config.toml
n_experts = 64
experts_per_token = 3
d_expert = 64
activation = "swiglu"
moe_layers = [1, 2, 3, 4, 5, 6, 7, 8, 9, 10]
router_score = "softmax"
normalize_top_k = true
routed_scale = 1.73
lr_router = 0.00163
vocab_size = 3765
optimizer = "muon_variant"
batch_tokens = 131072
dataset = "wikipedia_en"
Below are experts of layer 4 (counted from 0) of a mixture-of-experts language model. Rows are named router (the router's row for the expert) and show model dimensions 0-255. Each number is 50 + 15 x the weight over its row's rms, rounded and kept within 0 to 99.
After each expert's rows: a language model's description of what the expert responds to; "comes before" lists some tokens at least twice as common just after its tokens as in all text. This comes from a sample of Wikipedia text that the model never trained on. Tokens count by the router's weight.

# expert 6
router:51 47 45 51 24 46 61 60 37 53 54 91 46 65 56 67 58 62 25 43 51 35 36 40 58 45 56 21 68 49 70 57 35 70 63 59 58 40 53 54 46 62 33 44 57 49 50 62 27 58 55 75 57 61 58 41 44 56 27 64 22 61 43 71 40 31 58 66 63 43 72 47 64 46 57 29 78 48 72 30 47 50 24 36 50 59 62 46 47 55 35 53 48 52 45 99 69 56 46 60 48 68 80 53 65 56 52 27 46 36 48 40 30 59 70 50 15 39 45 41 22 38 22 47 61 73 55 51 43 15 65 30 62 40 68 75 57 80 34 51 56 55 60 49 21 49 51 81 63 63 49 87 54 56 66 23 22 40 53 68 31 60 43 43 48 37 93 43 40 70 56 52 64 50 62 40 60 55 63 37 68 65 23 27 66 56 39 56 56 60 53 47 62 39 13 52 48 65 62 70 48 71 82 45 60 23 44 46 69 32 41 45 46 47 50 32 47 25 56 49 49 50 61 53 36 57 67 45 48 44 61 35 82 60 60 77 50 49 40 54 49 47 54 41 32 72 24 36 61 37 50 52 49 43 41 24
It responds to: Nouns for institutions and places, often closing names: University, School, County, Party, State, City, League, club, including split pieces like un-iversity.
comes before: " of", ",", " in", "\n", ".", " and"

# expert 4
router:57 52 40 57 56 30 65 68 33 74 56 62 58 52 28 28 51 31 74 63 51 33 39 40 73 45 67 69 37 46 52 54 51 57 44 58 44 63 66 51 50 40 53 29 56 41 62 63 61 54 57 45 63 50 49 39 42 34 50 29 52 33 66 66 44 26 58 24 61 62 49 52 31 37 60 44 61 71 44 70 56 57 64 38 43 35 54 28 83 55 52 69 57 57 44 60 41 41 21 58 37 74 52 14 40 72 14 62 51 13 44 58 42 53 38 26 60 30 43 71 30 60 51 43 33 75 54 36 55 55 64 51 58 47 53 53 70 40 58 33 22 46 53 66 66 37 61 61 79 43 09 40 73 32 39 68 60 56 40 35 41 49 76 28 78 33 39 53 62 53 32 40 44 55 66 62 34 64 20 44 38 58 71 43 23 71 13 31 62 38 46 32 65 48 61 71 35 59 68 69 68 41 49 62 26 20 66 27 54 68 26 70 74 45 86 34 31 66 48 41 20 59 41 63 55 39 54 36 46 78 38 63 61 30 40 49 31 68 56 56 42 71 33 50 44 50 52 36 48 60 41 37 67 31 50 51
It responds to: Digits inside map coordinates, ISBNs and table numbers, plus line breaks and field-name starts in infobox lists, such as 39°52′48″, Website.
comes before: "-", "′", "%", ".", "″N", " York"

# expert 47
router:60 60 46 70 33 42 56 42 44 40 64 43 21 42 74 44 55 55 36 58 72 31 29 27 40 33 63 54 35 62 70 50 31 61 45 29 56 59 58 74 47 36 46 53 57 73 74 32 51 19 60 48 54 21 62 35 16 57 29 24 67 73 38 40 33 38 66 67 48 67 71 36 38 72 66 66 71 44 54 45 45 60 39 61 64 23 68 34 54 38 60 61 46 47 45 68 68 47 51 52 37 49 45 52 32 47 42 49 66 67 19 53 60 74 49 30 37 61 48 60 42 49 35 75 57 38 57 80 32 68 40 45 82 50 72 62 65 42 74 63 53 56 37 56 58 38 19 64 37 40 33 70 51 48 62 56 37 51 51 75 38 44 47 33 56 35 53 46 66 40 33 59 24 25 29 51 41 64 72 22 47 62 55 46 56 58 44 19 54 51 78 70 42 24 45 63 62 33 51 42 76 38 34 32 44 50 41 35 26 60 45 60 53 61 11 32 68 52 36 36 46 49 74 69 72 72 55 65 58 79 53 77 56 57 69 72 44 67 40 55 58 38 46 69 23 45 47 53 48 60 42 56 49 29 08 59
It responds to: The fragment or inside words (categorical, your), percent signs, and trans, dec, named, in election tables with votes and parties.
comes before: " |", " of", " to", " |\n", "por", ")"

# expert 24
router:65 34 56 40 41 62 40 58 50 43 27 73 78 62 51 33 73 42 67 42 31 53 45 65 22 98 51 40 37 50 87 51 50 54 24 50 68 46 33 51 75 41 44 35 59 59 35 51 31 38 65 74 53 81 36 24 47 50 46 33 22 62 45 42 52 38 51 51 56 33 31 56 78 21 55 48 22 42 63 55 45 36 38 52 45 99 38 58 32 61 45 14 46 30 48 39 40 25 30 26 51 71 69 38 49 46 64 49 51 39 57 41 45 39 62 43 14 60 46 52 61 53 38 70 41 56 61 57 44 41 44 43 45 59 52 39 56 56 64 59 45 40 35 62 66 48 46 74 39 74 67 66 77 52 71 33 38 16 45 60 41 59 64 26 55 40 51 45 28 33 64 40 53 46 65 57 50 58 63 37 52 74 37 38 60 68 40 32 31 36 41 60 26 88 42 51 41 51 57 57 57 14 71 49 58 45 47 41 60 56 42 43 47 35 55 36 39 24 39 47 79 52 31 52 37 57 29 53 79 62 61 54 32 41 38 66 29 56 58 20 27 36 46 48 61 55 60 44 79 48 45 82 40 42 67 42
It responds to: Plural or verb -s endings (brothers, plays) plus nouns for performances and events: film, season, series, play, game, round.
comes before: "s", "ed", "ing", ",", " of", "."

# expert 55
router:46 55 38 64 49 51 32 36 39 56 64 45 97 35 49 86 31 60 46 46 59 43 39 48 30 43 50 57 55 28 29 33 49 37 68 51 42 78 49 31 30 47 88 40 45 43 48 38 50 48 46 51 49 60 46 76 29 78 49 72 38 45 51 54 43 72 58 43 48 65 52 54 26 45 53 71 27 51 55 37 40 34 72 71 41 47 27 22 32 26 72 56 60 27 45 58 12 45 30 44 30 47 62 21 50 52 27 44 61 84 38 64 42 63 61 25 39 57 35 57 52 20 41 75 32 43 50 84 35 41 34 26 43 35 55 42 36 44 38 45 28 33 58 47 46 23 74 54 36 45 62 87 51 22 28 60 38 31 44 42 41 35 58 58 23 54 71 33 61 29 65 64 61 40 40 31 61 72 33 73 75 45 43 57 52 28 57 55 52 37 50 70 20 38 57 40 44 48 56 20 32 48 35 30 52 49 67 46 44 55 58 45 73 62 74 50 63 40 45 55 43 84 44 53 48 72 45 40 25 55 55 45 43 38 69 42 30 49 58 43 45 71 58 58 48 33 61 37 65 34 52 34 64 43 38 39
It responds to: Pipe characters opening table rows, especially election result tables, plus table separator lines and a few odd mid-word pieces.
comes before: " ", "|", "-", " Total", " Party", " No"

# expert 27
router:74 19 44 45 51 63 59 68 40 40 62 43 80 43 19 49 58 62 44 51 74 43 28 51 64 49 70 34 54 30 41 54 78 35 32 55 69 48 43 49 41 27 53 61 28 44 39 65 42 51 44 71 52 69 34 47 52 73 69 49 45 35 47 40 40 47 47 56 04 23 41 46 48 46 46 55 73 31 47 75 69 32 44 99 71 37 77 48 60 60 14 80 56 38 28 48 65 34 56 60 63 57 39 48 45 71 48 41 51 42 35 27 47 64 51 60 57 47 42 65 39 62 56 37 51 56 38 24 41 44 41 58 42 44 66 45 32 38 59 69 37 19 48 54 68 27 39 64 50 42 47 39 51 62 07 23 30 45 35 74 41 32 39 46 58 52 24 50 60 74 72 55 52 48 55 69 64 49 27 59 48 61 39 66 52 33 62 63 71 66 64 52 56 44 37 48 34 56 54 69 73 42 48 48 56 24 38 36 73 79 75 64 72 32 58 71 54 55 41 45 92 54 48 41 62 40 61 60 59 74 45 54 49 65 54 26 51 35 70 46 54 61 49 57 58 30 47 40 60 75 32 74 35 66 47 68
It responds to: Month names after on or in in dates, such as September 14 and in June, plus the preposition in itself and pieces like az, ert.
comes before: " ", " the", " in", "iver", " a", "ights"

# expert 12
router:69 89 39 36 56 54 44 58 53 67 46 46 22 56 63 68 21 48 60 38 78 35 33 27 57 39 47 72 31 70 64 33 46 49 77 63 64 67 27 41 63 49 57 56 47 37 50 43 40 52 58 32 70 38 69 13 69 38 46 56 40 50 26 50 42 68 52 75 34 52 41 45 63 53 30 63 67 59 65 83 50 54 25 43 31 26 54 63 66 69 39 47 69 39 66 63 29 44 45 49 67 31 68 31 66 52 49 56 45 63 48 37 60 66 52 58 34 74 50 61 62 51 62 39 60 24 74 42 42 65 41 68 21 48 55 41 62 32 55 71 23 63 57 42 34 40 24 61 23 54 32 66 81 50 42 33 77 33 47 30 65 53 29 53 50 57 46 52 40 85 58 44 42 72 34 50 65 74 42 29 35 54 44 66 41 49 24 68 50 42 53 62 62 27 44 37 55 32 45 32 76 42 24 70 39 37 44 57 43 57 79 65 28 60 31 40 48 47 69 47 58 28 77 75 63 71 62 83 54 60 50 36 61 43 49 55 24 69 51 36 40 40 25 50 36 46 47 59 63 69 37 39 49 31 26 48
It responds to: Past-tense and participle endings (-ed, -ated, -cted) before by, to, in, e.g. conducted, produced, signed; also was and United States.
comes before: " by", " to", " in", " on", " as", " for"

# expert 8
router:29 48 63 68 43 25 51 58 48 47 47 58 59 64 67 30 57 64 55 56 49 40 46 65 74 38 55 75 76 59 41 33 53 36 58 68 23 48 34 51 56 51 46 29 50 57 30 48 55 68 40 40 56 40 42 27 42 38 32 66 41 54 79 65 55 26 65 28 63 49 66 54 60 55 57 37 38 69 65 62 33 42 18 79 19 35 75 63 64 52 44 42 44 71 32 53 42 47 32 70 45 50 11 55 51 34 69 61 57 42 47 47 70 21 41 39 57 47 62 61 54 37 72 68 89 43 44 30 65 72 53 31 72 48 54 30 28 61 60 32 35 76 45 38 58 26 42 61 58 49 63 69 39 57 57 15 53 52 35 53 41 39 57 46 39 26 53 38 37 47 48 24 64 47 47 66 63 44 63 47 61 37 56 13 78 71 21 40 47 41 66 61 46 78 31 39 40 80 40 67 48 72 58 18 59 38 37 31 37 56 52 34 41 64 54 42 35 44 54 38 35 64 73 62 27 22 68 53 61 42 78 61 36 64 34 57 66 24 22 69 65 47 46 41 70 33 31 44 55 66 51 66 35 33 44 51
It responds to: Inner digits of years and centuries, as in 19'9'6 and 196'0', plus paragraph breaks closing infobox lists and words like km, century, Kingdom.
comes before: "1", "0", "2", "5", "8", "4"

# expert 7
router:33 61 42 60 94 30 30 18 65 58 59 46 58 72 64 58 57 79 61 31 50 38 66 66 44 61 59 20 25 58 61 67 82 40 50 47 44 62 38 66 35 36 52 59 34 50 69 67 54 46 51 55 41 50 43 47 49 56 32 60 38 55 43 30 57 42 78 66 45 57 54 63 79 47 33 44 56 48 63 28 57 47 82 46 55 67 51 53 59 40 85 42 67 32 42 50 71 38 67 53 59 34 58 42 60 58 53 59 32 61 52 38 25 07 39 57 45 82 54 21 46 41 33 40 52 64 41 46 41 22 68 67 41 57 60 47 51 47 23 75 33 38 50 44 42 61 54 45 62 64 40 54 49 54 86 52 32 39 30 66 54 62 30 67 52 46 53 69 32 83 66 59 40 81 42 45 50 56 50 46 54 48 42 53 68 73 18 68 64 56 31 64 59 78 64 40 69 41 73 48 23 37 49 53 54 38 45 77 62 69 34 48 35 71 44 34 60 64 48 50 70 67 32 58 57 58 75 19 61 70 58 16 48 37 60 61 65 46 43 64 40 39 58 54 63 20 46 31 30 37 54 57 62 56 83 39
It responds to: Mostly commas in prose and lists, plus middle pieces of split words like Monten-eg-ro, Wind-ows, m-art-yred.
comes before: " and", " ", " which", " but", " he", " who"

# expert 53
router:42 29 51 50 25 68 43 57 40 53 52 29 43 58 67 50 56 60 86 53 74 44 69 60 69 65 33 61 64 36 67 71 80 56 58 38 59 54 37 68 54 44 40 33 52 54 76 44 67 39 57 54 45 68 33 24 34 82 46 65 64 27 43 58 46 36 30 22 50 74 15 47 38 46 39 71 77 70 48 72 82 54 60 41 39 67 45 63 51 77 48 37 44 63 67 64 37 37 67 49 68 57 15 47 35 76 65 29 48 32 48 34 45 78 45 65 50 67 42 56 53 44 52 46 39 30 30 48 51 56 50 59 41 54 43 38 58 43 42 46 61 68 31 35 41 57 73 55 26 68 58 35 61 68 40 46 32 65 25 15 60 60 47 45 34 59 52 27 24 50 54 45 42 59 51 81 37 51 55 48 55 32 43 41 66 55 62 50 47 57 64 44 40 65 78 22 72 70 43 74 77 62 43 35 46 55 60 71 63 48 46 60 38 50 26 49 47 39 35 46 49 36 50 25 58 76 31 33 55 55 53 30 53 83 52 59 53 66 30 44 78 38 66 86 19 44 54 55 28 60 63 64 32 29 34 32
It responds to: Closing parentheses after numbers or records in tables, and clause joiners and, or, which, who, but, that after commas.
comes before: " |", " was", " the", " is", " a", " and"

# expert 2
router:54 45 56 62 43 31 41 77 44 54 39 64 49 62 46 58 23 64 43 47 48 35 64 63 77 77 28 26 26 56 48 52 51 44 69 31 55 59 66 39 81 40 46 55 48 64 66 37 16 40 40 29 35 36 26 30 44 69 50 47 61 50 44 73 75 62 64 30 71 38 41 57 61 54 49 37 35 36 51 88 14 47 27 48 42 60 61 39 62 62 41 58 51 63 62 73 43 38 34 50 64 49 71 61 69 29 71 66 59 86 58 69 30 60 57 49 75 53 80 40 46 52 50 48 45 51 59 60 56 70 56 33 79 46 77 65 33 69 32 43 62 45 36 52 59 35 47 64 27 72 59 62 19 51 42 44 54 46 19 23 41 52 52 58 48 49 64 39 24 65 63 44 45 49 66 78 49 42 58 61 31 44 55 28 67 55 57 40 66 39 41 48 65 64 49 52 52 99 63 69 57 63 62 64 44 36 31 58 41 29 54 29 55 65 70 73 42 61 44 59 47 47 58 52 46 42 11 43 36 39 60 62 78 59 19 44 43 41 46 73 45 50 15 37 68 64 41 48 60 57 47 38 54 41 51 44
It responds to: Middle and final digits of multi-digit numbers in scores, tables, years and counts, such as 32'4',000, 11'5'–118, 2'0'11.
comes before: " |", "0", ".", "%", "8", "5"